Weights of a small mixture-of-experts language model, trained from scratch on English Wikipedia.
Size: 20 layers, vocabulary 8192.
Experts: 48 experts in each of 20 layers, 64 SwiGLU neurons an expert, 4 picks a token, a softmax router, a shared expert of 256 neurons.
Below are experts of layer 15 (counted from 0) of a mixture-of-experts language model. Rows are named down (a neuron's output weights, with its number) and show model dimensions 0-95. Each number is 200 + 30 x the weight over its row's rms, rounded and kept within 0 to 999.
Before each expert's rows: a language model's description of what the expert responds to. This comes from a sample of Wikipedia text that the model never trained on.

# expert 36
What it handles: Is or was after an article's subject, as in "is a French photographer", and digits inside decimal coordinates like 78.52000°W.
down0,179,222,138,147,211,171,215,180,249,181,186,228,174,246,193,208,235,218,177,225,188,207,211,209,184,188,271,211,181,207,160,242,141,224,225,208,202,209,170,204,177,223,224,156,147,185,184,185,204,111,181,229,172,246,152,215,240,183,202,192,176,222,217,197,249,184,168,206,188,256,244,201,202,162,199,190,196,218,157,267,164,221,180,214,198,267,164,195,228,195,157,206,206,205,241,202
down1,173,163,190,175,254,261,198,201,190,177,143,218,173,195,183,258,238,255,216,197,176,195,209,183,233,206,222,256,232,231,258,238,228,160,193,200,165,226,156,201,200,196,167,185,198,213,200,137,279,147,188,195,183,200,230,212,236,194,244,248,244,174,142,206,159,215,201,179,199,189,189,235,213,216,236,176,176,147,185,190,176,213,195,180,188,153,193,170,216,270,202,198,186,226,231,193
down2,226,249,191,170,195,204,248,223,211,132,168,196,169,173,148,185,207,156,173,217,220,172,180,227,231,160,209,191,209,172,206,208,161,211,220,209,204,244,182,222,227,124,243,173,172,228,208,154,161,208,253,219,247,200,160,122,213,245,301,206,170,215,196,233,195,189,173,195,128,220,215,195,176,212,234,196,144,277,211,173,208,194,146,255,169,212,242,168,247,198,193,231,174,250,182,247
down3,222,193,199,182,200,209,139,220,192,219,137,173,142,175,206,228,212,193,204,206,196,190,186,199,197,182,147,217,170,236,200,206,217,164,175,197,153,213,187,152,212,232,188,139,182,179,172,161,218,210,200,151,177,185,204,227,141,243,233,203,218,204,161,175,211,284,224,221,204,155,235,186,192,183,187,183,205,159,125,154,171,231,237,191,244,193,184,183,226,204,150,178,138,157,154,195
down4,209,164,183,231,224,256,198,146,179,185,160,239,215,255,226,194,228,213,192,197,195,259,178,192,212,240,202,257,173,213,216,214,247,157,208,206,183,205,195,205,195,215,205,209,203,231,187,156,181,217,160,191,219,150,195,216,176,184,244,218,244,165,205,262,193,241,216,189,186,135,155,227,170,237,138,199,195,207,171,199,193,260,207,222,182,221,207,220,189,183,259,210,155,165,164,209
down5,179,241,166,234,236,226,240,206,179,171,215,197,234,252,195,164,236,250,203,179,189,197,162,216,202,213,220,200,198,217,140,218,189,228,226,189,182,184,273,194,209,190,212,202,184,207,238,182,220,185,225,169,201,189,197,235,244,202,232,125,180,215,170,195,168,183,209,218,187,222,200,174,192,139,173,188,232,200,195,203,257,193,204,195,177,227,221,223,237,204,177,174,247,215,187,202
down6,223,241,213,186,223,222,209,168,234,196,218,242,205,202,148,227,182,223,259,249,177,182,228,184,169,148,167,218,204,181,255,239,174,216,264,163,217,209,191,199,217,220,273,161,213,191,168,210,186,215,166,193,203,214,244,219,154,223,213,162,223,192,213,204,205,199,206,205,196,213,128,194,227,151,155,200,220,167,202,200,194,244,226,174,135,232,173,213,167,227,203,214,181,211,220,199
down7,220,192,193,208,191,243,219,145,201,193,196,212,203,198,177,173,166,144,223,222,186,208,185,233,204,193,156,138,163,205,191,213,216,203,228,190,241,217,227,183,219,209,160,169,208,185,215,168,151,178,233,234,219,234,130,221,173,177,223,253,262,149,231,188,183,197,146,209,168,227,183,141,218,197,198,134,192,202,168,202,220,164,230,199,210,163,230,188,207,210,229,162,229,205,242,234
down8,228,187,214,240,160,226,172,184,218,201,207,225,208,159,160,211,172,160,209,181,195,159,185,237,181,256,219,190,208,175,234,207,163,148,239,242,196,188,233,243,184,134,236,238,197,191,151,263,180,233,198,211,178,165,176,186,179,244,190,213,199,222,214,183,145,254,200,164,178,162,123,205,193,168,185,177,185,182,137,231,163,153,194,184,233,145,135,205,202,131,187,162,233,188,175,241
down9,243,224,220,205,273,214,209,207,187,219,203,210,156,179,191,163,192,216,176,218,175,239,150,224,178,183,231,258,158,184,187,253,214,235,154,250,250,165,161,253,234,200,135,187,212,225,165,235,211,199,190,231,161,169,193,258,219,218,224,164,259,248,181,200,156,242,258,162,220,184,179,187,201,182,186,223,195,188,177,182,189,194,174,191,240,250,205,218,201,174,244,173,193,145,187,208

# expert 6
What it handles: Words in football and other sports articles and result tables, such as League, Cup, national team, Division, round.
down0,259,162,245,153,193,203,222,223,195,238,237,236,185,201,183,206,234,197,195,228,249,126,212,197,215,206,208,208,238,211,154,183,216,161,211,210,185,214,191,176,208,177,234,184,195,175,172,177,192,188,204,204,206,144,225,215,153,213,160,243,207,204,231,233,186,241,224,207,169,210,174,159,183,240,246,220,185,206,147,153,183,205,138,201,221,229,174,188,235,181,186,157,205,166,199,195
down1,229,224,210,211,223,183,210,212,187,175,212,179,172,144,164,186,169,189,190,185,226,151,256,231,184,189,199,206,180,202,205,224,217,169,197,219,217,215,204,227,201,166,218,218,196,176,246,230,231,200,165,197,166,231,255,213,235,198,198,190,157,133,226,230,178,184,196,182,216,222,173,122,220,168,195,165,194,237,219,204,263,168,226,203,248,179,148,279,247,184,237,221,185,183,225,197
down2,202,191,97,226,195,144,170,191,197,163,188,182,253,240,248,237,183,240,253,188,212,205,154,180,147,266,161,198,187,182,225,172,141,215,188,229,235,176,260,152,197,145,186,209,157,130,181,176,179,208,162,215,190,194,201,176,244,211,188,225,148,198,257,235,243,143,208,158,210,218,204,151,175,215,235,180,217,190,202,176,202,192,203,227,212,235,200,219,216,234,247,168,169,200,162,184
down3,172,149,184,215,198,213,184,211,209,242,138,235,217,180,141,166,153,214,168,235,214,252,192,179,255,233,171,216,197,207,174,159,213,208,141,184,193,289,224,257,179,170,214,224,191,182,144,222,209,197,195,173,277,192,192,204,236,187,192,195,198,199,231,219,241,186,206,223,220,167,194,223,192,222,181,229,144,221,258,173,181,202,251,229,175,189,221,180,218,205,177,231,211,187,237,209
down4,229,192,250,197,249,186,219,184,251,208,222,114,227,216,222,220,220,171,206,172,214,168,162,223,218,209,104,211,182,233,233,176,148,264,198,167,194,195,176,165,186,171,208,221,208,226,219,169,229,188,197,227,183,200,250,240,173,200,210,215,161,153,224,228,235,219,191,149,188,202,220,174,180,235,203,194,226,200,185,178,218,207,212,192,216,259,190,179,184,140,174,174,220,148,192,208
down5,152,231,188,192,206,208,159,208,179,205,231,191,195,187,164,232,218,190,143,228,203,148,185,192,163,198,173,199,232,204,212,238,228,125,167,185,207,140,220,212,140,211,222,218,161,211,220,229,195,209,214,174,202,234,227,259,188,202,166,195,193,194,273,248,205,237,224,243,182,212,161,178,200,203,196,238,172,186,231,201,212,188,223,224,220,171,193,244,197,181,158,213,224,202,169,224
down6,196,221,199,217,243,238,220,209,221,232,134,205,159,202,149,141,163,168,221,181,148,160,123,207,206,205,197,179,256,224,212,223,167,199,165,215,133,170,224,198,164,220,149,210,241,236,235,175,200,170,207,209,232,222,227,213,162,181,175,198,207,139,208,188,214,230,184,228,202,200,222,197,228,150,219,166,191,239,226,198,226,202,238,237,229,155,245,224,180,228,159,203,183,162,208,208
down7,189,172,172,169,216,114,243,224,228,167,229,203,185,231,209,190,188,205,178,137,172,222,251,237,139,229,240,215,177,235,215,240,164,153,184,163,158,229,223,171,189,164,231,235,243,174,172,214,267,203,139,197,244,246,198,193,255,194,193,242,181,183,238,218,195,202,302,194,216,222,211,235,216,225,222,199,225,175,210,206,218,183,153,229,273,229,178,193,188,189,247,228,227,207,159,236
down8,124,204,173,164,189,164,133,213,184,216,196,157,220,202,267,166,270,246,168,164,184,228,197,177,233,254,209,188,179,214,198,150,231,209,158,190,221,193,259,166,209,176,228,226,175,250,166,204,177,175,212,212,227,212,186,255,121,210,203,216,180,239,194,194,210,197,193,207,226,248,226,225,179,214,175,179,166,170,194,190,188,209,231,229,155,206,192,164,248,197,149,196,229,196,224,216
down9,189,237,142,232,163,188,161,193,207,193,188,192,198,226,187,192,202,184,216,193,201,162,205,219,239,163,193,196,226,239,234,196,205,172,196,171,190,184,192,128,228,204,218,211,166,221,188,213,186,187,163,229,212,234,270,161,225,250,179,172,188,254,233,179,229,149,207,167,188,178,195,226,243,219,126,168,261,231,185,229,174,199,244,181,193,187,194,178,220,213,139,213,169,198,217,151

# expert 47
What it handles: Prepositions, articles and month names in American sports biographies and stats, such as led the Eagles in tackles, October, overall pick.
down0,154,183,182,188,247,216,190,261,210,214,177,226,129,259,240,165,242,287,210,236,236,180,220,205,214,273,151,157,212,173,189,214,188,163,166,283,167,173,209,219,200,164,141,191,216,185,180,145,207,173,199,206,217,188,204,155,190,147,214,155,182,177,207,189,223,219,160,216,288,182,168,186,183,145,192,205,182,157,239,199,159,256,223,164,178,217,201,243,205,180,167,229,181,183,220,208
down1,242,183,199,163,159,175,203,202,199,181,236,193,260,232,207,266,202,198,203,201,174,157,207,226,179,241,215,218,230,245,167,134,171,182,215,147,210,206,194,202,224,181,272,185,234,224,178,193,221,152,266,195,176,200,202,195,200,229,147,203,128,254,235,117,235,188,235,235,156,195,180,199,221,198,221,216,202,201,182,224,154,249,204,164,168,195,200,215,173,187,170,224,199,220,245,162
down2,188,226,242,201,169,198,139,162,166,145,170,203,129,197,160,238,233,177,218,187,191,252,188,246,222,217,178,232,202,176,152,162,215,220,217,186,235,197,183,168,198,171,185,195,222,168,239,253,246,190,255,234,171,194,251,195,144,216,185,147,171,179,186,208,163,176,160,235,229,177,191,220,199,199,222,231,181,171,192,235,170,208,234,245,188,206,188,216,188,219,205,206,150,193,215,181
down3,186,253,206,222,204,203,181,249,180,190,207,162,173,182,207,212,194,193,261,181,171,217,197,207,214,230,238,216,179,225,148,170,240,219,150,190,229,207,187,177,181,176,191,221,237,189,237,89,207,255,162,211,172,209,269,208,186,232,242,197,204,198,208,229,207,200,179,209,223,234,212,196,206,216,201,127,161,187,284,227,223,230,210,222,201,174,252,176,221,195,240,220,218,128,168,176
down4,169,171,233,176,159,231,240,199,210,193,232,170,233,187,248,195,219,198,191,202,255,233,234,172,182,196,199,126,218,236,205,215,153,203,254,238,234,208,179,167,183,181,174,230,168,221,221,202,213,200,243,160,210,175,275,237,209,169,160,141,217,163,161,182,197,220,161,248,165,184,176,194,200,211,182,213,191,172,236,235,185,144,205,235,215,208,158,212,126,225,254,204,275,207,192,207
down5,200,183,124,218,145,222,181,240,243,180,185,160,186,201,177,176,224,197,189,219,221,156,207,255,191,269,207,201,192,243,226,263,230,207,216,233,205,170,196,183,160,184,210,223,217,235,218,192,214,253,218,185,222,225,213,143,178,179,206,178,203,176,230,180,223,179,172,176,251,170,196,207,140,205,205,267,198,221,184,225,169,211,235,202,180,195,213,139,148,203,214,252,240,175,188,196
down6,196,187,262,270,185,185,223,233,172,225,210,179,221,153,172,222,188,196,185,224,150,151,186,177,206,223,158,186,221,215,196,221,185,244,163,196,255,217,169,228,254,219,143,211,199,275,163,171,171,206,186,186,176,197,218,187,176,189,232,154,246,193,215,205,193,181,205,176,239,158,204,203,189,232,152,134,235,131,185,226,219,195,173,156,217,166,211,224,218,203,175,160,200,249,199,185
down7,228,239,178,219,183,236,166,212,149,194,201,190,197,170,202,251,219,193,198,264,159,230,162,177,200,223,182,222,192,185,164,240,181,206,229,204,229,169,196,215,208,243,269,248,174,207,175,227,235,174,188,171,192,211,120,186,156,182,215,222,182,225,240,181,191,199,185,240,193,203,174,293,190,252,203,226,171,219,152,234,154,246,220,186,183,176,181,139,213,146,192,240,126,215,216,176
down8,136,163,232,238,174,223,209,185,208,213,192,261,243,184,205,243,181,206,230,233,209,224,204,178,173,201,198,231,200,264,221,244,235,206,253,181,196,192,133,192,214,181,164,218,181,237,174,207,186,207,218,170,213,241,178,226,166,205,197,167,153,189,246,205,240,245,177,215,262,192,148,264,189,188,209,249,206,193,182,160,172,159,181,232,209,200,204,155,177,174,235,200,187,203,199,211
down9,190,195,149,212,150,186,262,185,274,180,215,215,199,166,213,210,203,138,189,180,243,178,257,134,189,171,225,204,198,206,215,188,235,244,224,229,237,183,204,220,199,202,198,200,222,191,227,197,210,182,194,177,186,129,177,127,169,216,229,220,204,193,169,180,244,227,191,170,158,169,249,240,217,179,142,194,166,183,175,204,255,240,254,141,236,141,202,205,221,218,208,251,182,215,196,196